Weights of a small mixture-of-experts language model, trained from scratch on English Wikipedia: 21.3M parameters.
Below are experts of layer 2 (counted from 0) of a mixture-of-experts language model. Rows are named router (the router's row for the expert), up (a neuron's input weights, with its number), down (a neuron's output weights, with its number) and show model dimensions 0-191. Each number is 500 + 25 x the weight over its row's rms, rounded and kept within 0 to 999. Numbers have three digits each.
After each expert's rows: "gets" lists some tokens that make up at least twice as much of what it gets as of all text. This comes from a sample of Wikipedia text that the model never trained on. Tokens count by the router's weight.

# expert 24
router:519511474489544521556493543500526528514511509521545487505513526495482511516490519532501485549487474515499505513527483469481507507522496482492509437487466504491531518501502520531495475500520456505484541485488535562468484499488509494505461459547483515516457512505489512487533479502502507477473517509535510529462489498431490476529522488526513468509487486518524541500494495500510536470509485491494516493498483498462529500526553501515478524534532510503509492486488520509506449500510455492557519501448453496486479431476495536458542485517519502511492521467451516529490550476516461508
up0:496484518512523515500495486444497497470489519534510516451503465481507488511508508504506545506535498551548475546489489502495476476494497474474516463554543530557452476457491459522522546535493518486504528503507518469480477516494480536452482532502482516473497476514502526458525495525498505546513458471516533477495487473526494504508507479534525501479496506472515497533488518513461487518518499492521456488541482518480509506541502518534488500490533480471527487532462485496472541445504473489508518486565491499454516512574493510531499475524490489518503507499513472506535511477523518520
down0:512507499490523497479473454486531545534485501420512491524536501515484530495473508464508502466525452501480520482522503511456500522485496503495491531498536488501507479478520465491457504500477521502510523516511530492495466493568524515505472496484491523505457476504482479480458477507519483475481511533512472488497498539464484540459536462496508535445508484473449525476532489488552489494503498512501539519447542534502509519480490452468504492504533578524502497449514513502477498512517482543533487494506512493488483503480471485491521467518523508474488490468516528495496536543533527521
gets: "er", " the", "or", "r", "ers", "ar"

# expert 14
router:506544482498513521479513543480487500491506503527518487544538532479499520486479474482480503509491464528498499488478467499468505532489494483462492480527449550481510489522556482514458461476502489478495530488486464530465460477490508472519492530452515500524495504490485534489512479504466500461459483491490492524489498526402470470487462527504516486497501487500536486467496510455505534518510504496515512507509501506486517449554534560498502521498528547528471525478489476468473465472493495494515517444459507480508500470486495473520523492551532530526505519509494498543479540493490495489
up0:534494557506492511475522499499503573515554480499510479515537529510489476494500479471494524504515509514487499539508507518483464519507512439464540475506507537491461475507480451509495539510485486468512529512503489501508455516537538499467482504496499446474515498509494506535490488475501467498534464507471474497524486520493504495535512525501482484497444506524473451492478507488522512531499514539458509550477475522490500524531547541515492536461477551463504508496543488475493501504502506527499550512527574479487499499516497484470468484513456500523533476492458486526511480501469530507
down0:530450478499502470499512491521488497442465502497541485531517499488494450490467490494510532499517521477481530477527532502452512514483519542568516508468502513532504484522516457501522482472443484500486496542500475484496456516506526488454478502506488493528535501496520518504534533502569521451509443518522483546502487522533530513519465526482463476502487543505507477483464544515492476546502487504490509493508496513498489484524492489460517469510524483485516457501480523472495519488514547532482521499520503549505438514484466526513531469509489488512484477473552511510483524499480514514
gets: "y", "us", "ia", "k", "son", "n"

# expert 31
router:506548501472528497509498528494479488481477500477512477539505550506506536432487495523486458485465481518505498450476481501482506508496518490495525470530504471454506526473531488507474486503506475509487538480528476524464501523510475494502500492496498502521489513477483492510534472538460531480467492530521486505463495500448516476537516465478524466497521503494529464480473488472492501481496522549543517505519525461464532484529511551471484511479501456472492495463484500443509509480500486452547518456515520468526484474513485485513499464483488448519499497499455498501410480509492494471
up0:524508485500451490488511489479507481535511468513464501497520501491478569525517491504476483521449504475481516547553519531483459502486527442524534478453520467549559539496477476506475482513503483461476463454525496476475516507474458468510492480558510501496524502496524484492502478486517493502488479495491500513492497476470515476517470555513506490482524513511491547496506492511527459480519501490476485491480458507491533506476484455485460528516519459519457475549469494477484503534469518499528535489499501505494501572487508452540486501502503498521500484457506523492516507509492526539
down0:459490511513540477482506521509507522452499496494502497500489509510501507480519480509507533537499486497536476487492508459499522501527471518491481498530480547429511457496536499453519495501484491451519492507434516503529473454465486468512452490499485505487463477481504554449549506441511504507513458540481518485496499532480509547514499500467513515497513483504550483495446497505491550499485511523517514478477517498479468502478460532485469538498477500531520529470502480495475503472496476509484511503521541520517473457499492479528423485496507487464530492515471474508548487518486511472
gets: ".", ")", " to", " |", " in", "\""

# expert 19
router:512506477497483525559501477463500498526461508493528504468484532556539491458481492482495485465508503488481535506501515484490481515493529491502529524511513451511488510489501514541493508528490495498506507457512476544487474530481489461580508442490513526518485469491481466450500499488514518490444502481498507506499482508499516511557487472463506492509471490526502499541464520489526500469475522515509530476434483490473526480501505501515519511481505533509467465474475520497561508489486539502524503492481487472478432481432499493499513457477505510457522522519501507530453512461503483524
up0:475510474486510519535470524468509504523480491494438518480480475517534499531445449472504517478487549505522497539532519494470449499504477478474444494473524510521512517547526522496500476485497493500498497462445488537460486502509493459491481479520504488478479474525480471499460484534477578496489501492494463505490481508460524466535476496478503467551545483529441532508533491455497519482509475537507499499465507486526520540501514448472457484502523517506508466528501545514518498485497529532495498509470507524521520519489480473506485493506517463493510491512493496506526509545503524509
down0:542488530512465511498489476533485500502484495507521491474518479481512506511481532509531488513503420502500489498490489486503487488508484517486513515516503507499493519440481512510491502501472521462480463516510485503548491520477458487477502454428512511502533518524473494444558497509522485534542520479524515498456464480554535514530499518487509559479549508506519476521507492500469501483490461516510519496513466531529474476466481543525527545497542538501564555467482473507518472481507504501476480496501480507497477478525520535536467532536507520486485505468490502491463498516456514487
gets: " a", " The", "t", " the", "The", " A"

# expert 18
router:508467512532501497508475492437446510526499486480485509510507532532526509464480562505463510496483528514485532515467492476483504534507509475474532494488492438471523454486524471519500505481501467506452510556482462498498498525526511486499486509500496504514491486485503499507548522481545532505509496534472485510461481535470466527496516461508535466509430481517506501459472473489530509505519529504487504493495537485466519506492506507463529535411507533493480553488494517486524489478537460457500486486526505486471506515473482502494525497497523479482486494497456491506478466510541482466
up0:476485488500492508471519544523497532514494511520544544511522536536494481502474473470495469450506505510450499414542489449526510512542471493514488497539476520465506504542536496483481495519519490546478475480500503480469495513529517508486506524505476497493488513507491514459498513485533491506465473529488471530511526490474534514519522504524496489519450510514459493452537529470484532481516455489481550487494466505433514483506517538495525550519499480533523499497494473522458474496494521488479451485519475462466512499483503499500492467505503478473485501479450524512479459530473488501
down0:501506490525488483462487480479507485476499537481493505512479491481491528526539518503490541537492540489497564532488488517521521492470483505497479498503487477489499488490486472498470500501511558506542464518501517502507512496506510490470543504465529473537479518493521517563538503503493551525525529484457515534464501538517457476462482450445510518472483522475512519475472450480527531522509459534470462497513504499513468485468496509511528481460481511529482517532492517498503542467502498453505557513517519509491480470529551552490547494455490514524511497506478492506465503456505523489
gets: " |", ",", " (", ";", ".", "="

# expert 6
router:505538523505506508528488465515472488526475469471548460465487553524520480476471491493521483491482482493490462510535544531485502505510526500507509488508518494517492493471474477529468481536490504468499506508520459563487491494532454469556520489544532526546500465472517482466539491498467534525497490481515499502495493508513521533498498454458495497490511504518515498504485504451522525501486531510500532480458481458474499505495546527532467495491501496484488536471448465498538526485545567489500509492474499493503428491490481492490515498482530500442507498520477514532507512488477475458
up0:511505493494523485476502513520519527529528463518485500491478479490545497487485479523492525517492487570473500515488461579482528520532518463505475463476501489469482495471511498511480540458506493571488479483533494497456483446479470503524487476488500507514467506479538518499527505515507516454503512519485500464489535515503487490516511523504483529532510542473525443475539528482463446523524514460538488500517543536515499518495520485484464504530499517499480490453462458514498487500468538505473520483543513539486510511494511534526564488485490483498479500525525515508486499499482528538
down0:479470528490496488503494516488504521510509522454474512533533502495483504486501518519487494513538531486463527547512485502529479508483485521489472538547468523500518491462493530469493444505504518487496465485489522470526537561496481541514463518482518519523515509506498500526549480477467506527484478523492520492513487464530486516438510480513518500503487469509524550485461536527504500473532529505541505520538502489458478536562506508489510546488518519483520559439535446485501481478531506493441525501502501455485491522472497475502486492461503497511454487492526484456493466507484496488
gets: "o", "n", " f", " F", "en", "e"

# expert 8
router:506483519512481504477464491504460534535494482503501511502495524535509506465471535532495508475433480470507479482513480514491558520507513491485538485451487491482507533456525488506464496529517467503459539454494510554496502449533474493489506515526474544490478482491566514496518482486484507539463490535446503521514490476449541525517512467511513464493469522496547487511445505497509507478509538541562542456510496476480479528505506488465537500503525470473531495486491479513528472492508472455487530488508528499498498499488483496490533509500536491489497491525490485490473493515479511457
up0:505448534497475567473491499486474530574509481513459506497507489468493481517537494524469498567523552484487496485501499480504485455501492538485477519483498482467488504466447499467545528530501473515508545465506478464509516482469548496505484493521480505506542525501489546501534511515557529503521498470517489498517484496531506495509467488487524499505473543448497467536437481496508497490541546529517547529495497502510525498482483521496495499469510490505500517502521490512510499515512482491516463484498520464524508487483476489480530457528472546466491479485525494474461484475488468519
down0:475512497534546504513509509506519483485469522490462549470474488523470474467536530470485515488479487513512458446442521544472505494456578481488463524473523531503487546500495494520505519521531518487522471528463476507487451482492474502510514507495538512471478485494470564506549508481478463477495495465518502474495538495468527469512490509518504538486479526502491574501509455506465525493475487449500481464511541511493510500465528503508500513485519466490467506494495466518473483508470510486493524502467469488479497515472549493534541471516495490529516489508502479513500513522492515503
gets: "-", "n", "–", "an", "o", "d"

# expert 28
router:527518508497544547504527456470499491509469534541531511482516528531489497473489470472514476495489515562484450477516535544470513539523515500515498504507487495507505513487509562526486489524498451487499541510471478561491450476531467486510499483521498521551481500479502491503563517513522523476536473491512492476480486522486466515531480489493534501463484528517528516524463495460502525484494514500501472461488519474480526460520520506512489513507515494485470504464485530482483518470523508505523498481461468480515452499498496549487482497490505446458513519498476504540505494442530459469
up0:451449495510514547500533484471537508509527501526476450532551517530477497463520503460483507496489520508514537526490444510499521497518523504513489511502521488464515464462468487474481504528561463516478468515542467523516460490462525482457512531516487547504483507516476492478497501529533502503529460492465523503544451513510503508500491498491506515516511504473490458509480496501510459504500512537521521480515537496509502507511471485504511510554516451549497479492564506499507498447544488508507523482516454472499483468476487535486491462522469481504481478486541535532483476492501515492
down0:517523474492490487492504500495484546515509477522526483478480542526536460475459525539488513504505497485443520515490507484469497465510490491468495504501462535518497475522517450467519499493479484492513544516499502463490540470482464466522493541518527463521523502513506543493464499506415510458447481498481450482495489505501513500472531509473466528504474533543508545526491491494491513502514477481494481551438515540486501514490501545519456522484512491478512488490487513478485540503473520523528499501471479487484511526499503457525502530508524472483464525474537529470473480515493518443
gets: " T", " S", " K", " P", " Ma", " I"

# expert 16
router:505525505493535512477472476504511475500476475545545503487511536544477486499474495527500472489512503548465472493493534482445510500493524502515511468528479498491530546528529508509495498521491471485489514507472474546473457505525476488516484496548480481513453495479526530492548493497497525507534503522502498516445496501478483526538512485511519476492512544513518499507473490409498516493484517541525507486476502483468497496515531519535496509469498482550490491484463489490471513497485517506534504488474470492546439453495484515501500522505513462477546502473439535522494525462557472513
up0:536505515485488482511508502486469497497487451525502445534521515511486477557506503502503482492538454475490464536511530498461472505477511489494517527483519464516517505535469477506479449505498518479494518490487510466496511472487507511476448556508533483487510508490545527508499490458524487492493504528483480543516504516511504496477457499483537470520520483488478498480468496477540477459462492552499550492470539470507486530455495504456425496503521486504482478454462496520536527526491539528491484501470490509497514474547462489493479496484484550508471523467491469520537529531528481495
down0:514541506507490491542453515512489536490483491452488512503489472529511466513514491457525504512468492494495474498497462509516507423493536524511486522512485490466535499475520462549507521497505474488520505463535495502491509526515534477542521481521499479547492527490516460452499478464488542470499483498514479514511541525531526476532478438485489499507495487474498518536504471480482502529495469514481527456507527477464527500526505516480527466488485482501497458504510479462470486464529463490472490497494509479422529511520481499515481551541493474482488494540455514522507495510518464552
gets: " \"", " (", " W", " w", " ex", " do"

# expert 7
router:523527522527531501508508517464510538503485502544521487500499523512504526518475513512483482492454482497484511453495524516434495534515491477497509456473508501461535527470534474527496462522478452531465529500502492559495467499506462494540478530539493502549488476496511518477529473496511512433502512465522506537490489488465476513504486499487509505496519511512519509486450533463523547513532480494538489477493500460493528467498533515499476510488538480510495593454493507492474457498515530527532499482488464480513479472500493531482520501484523509501536520499478516536510523462528488478
up0:535497463470484546485517504503520507504471523494463453475539516496532501476499454446519505497534512503499517527481493510499475513460449496505527537471508504500492509536499504468474512520515454520455564534527467493508508498517514502523476514449467485439476507491452473532470506461479545495528529493485502506482521508505483483487465513562485519527512492511490532502471512521498492446484480486478517528527485524497484473440492513503474548485526531474477512545495521476522442511509516497466525499480490497488489509526489542468513528521517492467476508486524522456495502502482534483
down0:478524489505484508463468489520540501497508517487499560522472449561488515510528516503517515503505520495487519506487521489514512523495495517493501497512487522540494494516518491531535477485479493511512492477482514515480467458472521515506523501548459487525532495491505477488533560520475490522511502487508478492495511454467483527494516421550493524501533490497518496490471489469479486522528507470492469449504471515448490527542521427510504483505461527521478485517521467548464514484478507505512521533512479485464501476489526505485475521442507528452520445552491498520486480525504521453
gets: "ri", "i", "li", "ni", " B", " d"

# expert 26
router:488461555537476506530482438490501480510481494481462455449501527538517459453471475428501512486476471513500548524494506524479509517488478474490532502490494486483494473499478500513525441544533495494467516539508480502482508530516489521506483503489454473527507464492490522490489484500542495526510499535481487522495477512520492511555564439479500480488465539497481512496449534482508491491479521545531550520464495501462482499484516528499513522503494510490528497513479496479493504466511464523529533493509524513491477504465485494448492499473549505489516504504486499529477548493503495525
up0:488505504545478502441533470550471486506494524516456485514484495514494518506449501507491505466492489532495537483471528480485510501524534498476499494533501489511517525498492553504480526465467511497535457471501505510459528468523499544459510510525490515538518464500461553467474465522523517460547500477524455484474503504499444495525516521518475486518489499506541503516459506484503478491494522457521472531536502475474488465528480492511499463516466487489448498528502462468503471505510531512486511509510496491464512456476470473511474484507504526539472498477545491479517549509497559520
down0:508496501433524503499512521470503495496535476498550468458529510494526487513521460498527533500498493474482505562509489496526525489448510497521473500526490516453493515482521464500472498502493497481490508519524524508484545529493493509508486531492547494458524555492568497515480532497532479497471481558498503529499483540499490528513509515493449557513505506529500481505521503516495539511524498529507488455514516529495507528503531487449507527465491480536543495517496509493505521530516472482502506488485480502529521555480499477491471504553507424542456514510488515529501502481508446526
gets: " ", "re", "ce", " re", "fe", "le"

# expert 22
router:519491477531502500481497495480493534497489485490507502517515559487520507515485498539510463504496478488502516506479523469501530484503562479486505520497464515526509478518518505524457537499513467483503526490465463475447474472522484458509478503521522501492453474496506550472554493510532492445494466531487481500473484474406465466490491459478512537520451526489491474496481519522521539520491524512551517486505543452486503490525509525497489522505483508458497488459479481485486493472484512512519535458502538465488526493495470498508514495512504441465480562503490493492493520505531476479
up0:537489480497473528532532508482488510455462487459498506471527526498485555525514473483514481476514473509459474489461522487468456525508469485468457475467500477508515505503516520472520520523503505493541488506514509498533486475477512445515508517504519474501432496509553536453482545517520533485487496504480514494483508482518481483448505517480513498511545507482516490475467511475500521485533492515509442549467521504501476449511461494496513555501513498507503508527461471544500499462479491514507513497525529544451504499532452505505475502492538496543515516516456464462481516524499497524
down0:473496535512498543501495523538531524525512501496543496479490512535514510459485488536507503551502485520493539514479540513494524476512523512503520517557526499527484484480530529536519471454535461479491461463495557534485518501522492543529510503532489532493528528464498465475466504490477522479464502510515474543491491467526526486483514519524492468494482468487534524504496499477518528542505479474468496499517487518472539564488487448531510493477512488467502508490503523474499500513492525538515470530490472477508526530470559512525530525506516479509470467509560528466526483469501480479
gets: ",", "al", ".", "y", "ad", "ment"

# expert 12
router:496479566485470508541501456491456481521466509482496483478493471555509503449514485435475544458516493495478548557480512504499481489505465508507494501516504473516501489469483480517492466513502517462490536521485458525502509519513487498527507491459484496511494482490528483483457481508495509493486491502509478500503464522548490521536533491487562503465464504505470513495442531478528510453481526533510565485442485472459476494478498503478517492487486510485492500503481487470514498450517478508497522529498504459512457479465487460450477516506496521492532530487503481528512496455503506482
up0:488493514481477527524524473469511516460488482478470516508455514497445501493507498477501500501543516512514488561444487529495513471484481429498488519477510490488556459462480527484506519477532511481492528528536492455461473495525467487495486481510527497493542478532504544525505474509532491503494476478533515493515501535500472535485495498482496485502516542474487467515504513482500494495522459532498493487499514461513493511504545486457476495513480511546477509449485489531492488538484480468504526482485536452492486458458541512499532470468500495523495511543495481474422457528492503512
down0:469475473510462510495485555503565555506490460545505479523528488491489470483529528489537481511530512499492525466542508551486503538559519484491494498482481550512461522463508510517457498456482506498494502486502448466495489558541501523501495499455517468481503514488487518482528490514501530480470428522513540489455502470528476524520496454536536524463489504448467528495487493505522480480476514487471538494465451500490476491505506495489512492493488486513477469507496510491483527461480494483522497458537488535478506506514504499464485484520485498504512489494511546490473486507494507471
gets: "-", "c", "il", "la", "it", "ur"

# expert 4
router:531513438485502505502510479441486491506473476514526475494490578495513505486475529533498463500470480512537512493498510497487519532479522507505537477496522455498494481512539480516462531498497478495506533553546532489473480513502489481507493452543503514503482509478494553484560540504536490476497492520459506504484460464440505522544500491487468489505476507503544506529464474466493528493484532499536512491501477488474516467528524547498488526487507516469491500508512508499524505468525486465562514530497496472452438479508478503503501476477508486483496481498521532527465506505543490472
up0:503529490494508470482506491516537519512468459511477479490504472513484479490493463464522493480491475517522527514500457497473504496570506493476503516543508498489471478493507521500441498474517488513517481527516496482509481486531537518486491475517482491510495481512466549504473561476503475482454497498509537483492482515506495531504471471508481502508519511475544456566496484464466480432520492467455516522444537518499467484470512487541489532505480484532522484491508490534502439493473531459464515492500516507490464498524459510502513494490494479477464500544513502525458524487463538554
down0:484504507473494554503557499501497469482496492509536506517511533487481540518554486500497503458462534462461523516463537480508527499483505545534476486465485506491492546459502461490503511495518542472551486546482524482500517474479488509491504512495540526529494505461502465498515498537501470542518521492530493501475531481464494514554505510496484446484491470495523481499476494499514529502470517514567523492521473537517490484489494524519475484475477512490495504516492506498465543480477480503452543492514471517500528505485522525498524502471550471468510511441494511556538474546517505485
gets: "|", " for", " on", " by", " as", " at"

# expert 27
router:508517500480535535557514481485478536509501512502482449508472550502527491518498499490479505468478495532541518522497513551494521486524496494486510523528480458501521486443475479535471505538537501527473505504492495562484522506517498488534513547515508519532503481461519475522525451490473524486450495486543510494516475455495521534532507509485521508496526508520515517471477532488524472477575494490502501500494485461471526542487547468495471493492526477496468547453477500501558500478478532528526515505477461508512516474472472512500521480484545503468513490532486509519478511470477516489
up0:522515518523507485500444460535519538502486491505506521502548473543546484507492514460504529495553517510512543486508506500527504503497534488532486497488495476498526531466489507514483511483508508483541518517527455479500442473499489512520524568489481472536515506498556473523531545510491486484531519563542508487517501449526493506496487517532540502458477544493508506486473527508500485518508508480541512535519470465458491515475556466467539469473492518533443484469523501514470511468527489530500472526515487520518495508510480502480490496509501471507455492523519536486473494468497492507
down0:516527472464478497489505473512478434468484468491501528461522470489509481525467517556510493525517506499507491509470500507497493492507517506452469491501505493502536489482481487484461525475527513501466481455480523469519535485485494507502510498482483562495508541486466589508536503479493459494500493483463526461455506493512480464507488487467512506499537535491497490519516496477453459513482494508509482460487502511510458488509511556513527501482484514514503504518507443457457469524494467493499516511517471480499497520458530486445520494467447506524476472523487455523509470530469539478
gets: " ", "g", "ar", "d", " re", "b"

# expert 2
router:505474474463531505487463502486486528530475508480514505495507526502501500484484514523474482547491520457484463480482478486490497529486513507510494525504482530494513512483492511521509485531508492457478508472469484514486495494545505450529494496535510574505442483469484515482532475467519512508495529521494489463451486517432540508538494519477535518513462503529525475460462529482504521491470500516527512494483530478464470479483529494506500496447487507521467471505497526487502453453508467470528540478468488495485471467479478489513536515538520484454513496484494523554497553450523475477
up0:488476468444518485482519496516497505531481485516460468534538467510471494454507494487481498481522529473488474491446458487493529517504489521485491504509517481512490518459508477522498468568469476474467470461515504486529506476475442514490528502483489508480491499463496488487461498526512487460467506523491482492488451508490474452520510520533504483526471495503486510500500469488537466485488488503495483510466497514487507490486468541539517572445480528495494500511488481514496540497504488504506526481520481504486507492501542464489477469489503489531478450493486496558418475541455469521
down0:516519486506502485499505542477466493515514472458506520514521526508535515512479503529523490534488481496507509500498491498560439479528526527516495527488465484507532486502495499443515522517522514463482488504480472492488523524484533478460487503475473462495507474539563548493512521481454530515486536496462492562498521459507534537494486534514482482483470485522528516513558487496522496565511512545520519521517552538478469517519518521477481458516464500493494478484510512476488514529493524496514493455532528474505464505474481493509493511520449519490482507500522497489569521484534505469
gets: "\n", "ed", " by", "ated", " at", " also"

# expert 9
router:541488499495470529527469528500476470497517488449476435503485525492561479501493516500490512583464515549472534514491485467501516468512527500453558549526488498497509512494520466515500501462519483501483518503530507487471492502519519489506475561498495505552504500506462491514550515469476515522470497538491475481489494561476504509520521500515534499481480480499498481473472505504529542485537526485524493517535539482492502506521510519499467504499521513505438508456498492529540481486479481443539488510519472496480523495502470514483501506470513515541459496527476502498490484498539475499
up0:519514502462479505511530483483525512469519508520510493486481478494504522462496505485459469507468526470496544476511516480521506462503542457451514494510555541488525516560508476507531504549504495529513505515532517469465492467488468460500486492476502530503480488471499507525509506462499527484518522499489488465487489527497507576531514544488525542443493496533495485504462532508517502516453510474489481538473542522497525529516571500516516512506516479515479502445498433529495492504502469506530494519493460494510510520512459490481468452532470482516484511487475524501539476503479500498
down0:493494526539498512473503480485490500585481495487479476484512523485488479509453507458524537481536492524540465504505475537443526509536493490511487488496474480525506503469502566479476463509473493516487506501500509503511507528471518526477459484494523458499496495504503502480467503499461468458496449504500460494499453481504497443460476489520465469509496502531458513496522529489533476479521500515496515507478510504480427504501443482496544483511465510520553498535462533492519495555508530496498525502502499517521489505500509499503547505473508476517480502526516440499447478476505507484
gets: " |", " and", " was", " is", " that", "e"

# expert 17
router:523534495468501522525502504474463483499497497492496473530504511502544495453506499473481484508438525542460525502456497460493503514500555511487518497547491510466500492456573475515488534489517490562493526510541483504481478525493501493526479532503488508554503522485468512481527465513482490469478471513514487553502492523449532503519530512495520542497485492509527420497484460477526500499516505503522515508505520461472519516556509509496489482516518519470492531460485480469531460465470491472536521456506465451487533477524489486513528487496504514506492510511491505498466510524515507479
up0:507502507493521549534473496492500532513512480504553493474476545522518511483497474487471474512455495503524512515501529473467492516491496456553498517509466548528479509481512492494437543436503535496500490515457526474462482525460500491535490528531525533482490475482478473502529521539481499520457483469523496561499503465483482476504501506463532488527500508475485473492479506534533469528474518495543523488505554506535482512447516510526512507503508496538491480481534462458510495483491543507461545484505509473495492502500485538501495514489501489493495474503477481473443477475535504460
down0:522540520512517487487554516454478505472518511501482481538485491481503546531487505505522533502498504477555459500510498512507527513475500515472475511480549467490487456475517474486481497502526454496507489469517496485525534494499548517503480478475456465558482473529509513494476513513475495482527493445468476463528488532495493486454503502535474500491503467519547471494506501487519530474494475485496471507514462492469518473501490470467491526482523503489514502517476491529483462522488516496478495513536551511499493533492572506497467567521522561507480473531476488549505504452503468516
gets: ",", ".", " |", ";", " and", "),"

# expert 3
router:498521515493501534535494466488499501508457490512511514513517538522491508461486484469519456513497495518467472489538527542475496541492501493531495496519506461475526486489489527510488494527493463503505519543510462560495484516510494472498472497517532470529500493491496532503536503503502509456537515527499472512449458487495444514531511498513508441483524511508535536519465474472498532499493505496521502488460511502471530479501536525521552496472485545526480498464470482478455519483516503520543492492482456468514440464485484520488509536523514466501527521491442530536497543463548471491
up0:516497530515476484474473518515518512495462475484453500523492457511448529491503467511519505467498502521464491502537520505493486527523524507503506504478451471513503487517529524461527528544479468495512494510517488507503543568508513445493473476472492493467473509503459503493518535460502519489481503525547495504441473480462475463471491496512502495532453522535487513483487479480479512508498544481477524547474513525523476523472526496524489507477544530538457539497500476533495485483448507493524505487524484504494559467501484524470472478554469497484475464468512474500523515491490483459
down0:469497472474480524510535503550483460508465471535476532452516480498533506481463517485488539536531505515500477482537472465504469520462511506467452465543516493492485510500522497481480529502481508471485508511506541484499514455455448509496511496516509526527472472475499501479532465517471498449531500487520508541523535474499546487475476497473464486471513531504493507497477462539510515468488493533508510497495517540499530490481479471507471501468501472484496499526519470491475509493506503533498450534516502512461496514512470557484541517468538506468508505491480470546482558497477447507
gets: " st", " f", " F", " c", " b", " de"

# expert 30
router:520530525508485496506478506471507491504492461497520500521516514519518524490494514485471455509482496459509485472491480526433498479544521489498480459529490537531542461484502485530509449550500501488501500508496451502495505521502474432505487504504477473484470485486495491505543531514485510466514513450510488452460481519511468501514496481499498504495531522520469474491452513455516547478504504503549456478480469478491522513508534508508505519496529515485468549465500465496479502467453497506528496450498469491499443471543482505564489494485504480487522517471516517547460497462510459497
up0:518511538445531470500470505529479488475475524546510547528515481512522484556468500471442524485493529516507493488499472500473516474492492523534499512486470502529493520525512486529531486518502483507521530548517475496460469473532525481516498476472441464507461473496486533475483566472511517478472497553534460460515491508553489477480490486499531511493508481505458533492489496509477506500481486553527534471485517533512516489475501500520476524490536531528483533537521465511542540458478475493505470493530522493511465517524533509488485515484499497511480521508498519494457462516503486476
down0:531472507497437502515504513490498492522538466467534535502530535522479500476510530524498514503552568486485512496511493522507510537509504536518447531523552489540474524496508547448546496468498504491488469506460482542507527486461509491458509538519530478443515488512515440466499511454517500496496522495531538500481523487515488488457486483510515509502486506497500468499482516524503499497505451428487481529502528446515482465523486513500526507502472485475504503514476520490508515513478506519499470501507502464520531473537526520487494512500502509488516533465526462474483523478521558513
gets: "th", "\"", "f", " S", " K", " Ch"

# expert 20
router:497527487523529554531493452512486528522486491478524479477488495460520503492478474479504497525481493506487480481514520578485517432524521489473489505506488492487533499529489486536461494579504567534496524495497522527498490483516542483477488510505489520505490469482492519509512507455516492539542488488532516485487468485511483474547514466491508488507484500552477456454499474525492514522547506483487496451504509498482522513491529484533454525472517503487495536499480511483509482463498469497498540491472478482450474481518483529483531441505496523453477505510527508539513515460502470496
up0:495469494491473509502508526489442499494531463442539471490478500515514455548505475458472484528503476479510527495467494507452508475475501514504516498530502507534481508481512530538529496492513494521519508515521485518452547489534533523500492531446546521466482501480496504485469475469486522487470469498437471516496478514473456476513526480489474522515478501512528467526458440528473466472482448507510489451513529486487471506526547451521496501502471511507482504477507516485495498496502512471467506505474508515487493504463490469523468519531487483525454499537479540516526487488519548496
down0:548495486523522479530495513496497508526480481503469484526541526470486514528487515504494545486514499477494472492518477504535512495480442481506514504534530519450537465523493496504490487510496482478529458442505491521503474522470482451493509474487448465492517493509492485521498493546522476460475544510498517493497544517468521521494479508504512501502587526483502489493510543480517513466525541488478500544530482514524520545484455527492517479492542519490492486525495501460536510491495465457498525485483480514496525537521511541501494518489496475462568491527574477488482521497514485515
gets: " 19", " 1", " 0", " 2", " 3", " 4"

# expert 11
router:508485472547516566546488527526505535553514484502460511474511488500531471532482506485480496544488488481453500524499502488503470501516462458489475457467486458485550552499479519533520483510515505508473502483490506489483459521493515501520516490505504466522502469498466539486546482484519516460491503481548461531476485486499483533501487495481484458507488550532499508464492509496542539491533481511462479500451509496497531501500493480518510542519545450506499473494504516477511456478476454493498504501473448478493480490444495533529453461479523489482526516488483484505485523495526497506
up0:518522490502521531558521473547480525480480455518519542517481527506535494497498472471470565518526520532494501541432466512520467509510500504538477454522506491484508467448514519478463499483513519518502501518497516468479466506483531512523532476489496530514498539461554461522489532485507484498503519492531497500507476524562494543462540510496473510488499505548476513524497521490519485481490450476494527518478499531499512522510497489494521527475488487498513512452535495500544499510463512486504501510485543489499519505472479474522508462497525538544501480500534531455531546510528501479
down0:459459520505479503476507471506474487484462518521504487545470483471460474496501503539484469487529459492529511505527525498468521509513528478450454481459486499519487520504503508511518515494509509479492473499548479522517478493490518493514490523487529525481499482485489478514485463488534486459533497507475483466508499487510493477520477491499555500519511496477497545502509511534548510481496474492485508535530497537505516457511481460512460463547502488510489534510494467483499539472459547545494448516454485548483497485462510522523492470473481512487537513543568452479544485544488468484
gets: "ment", "ation", "ate", "ity", "ion", "tion"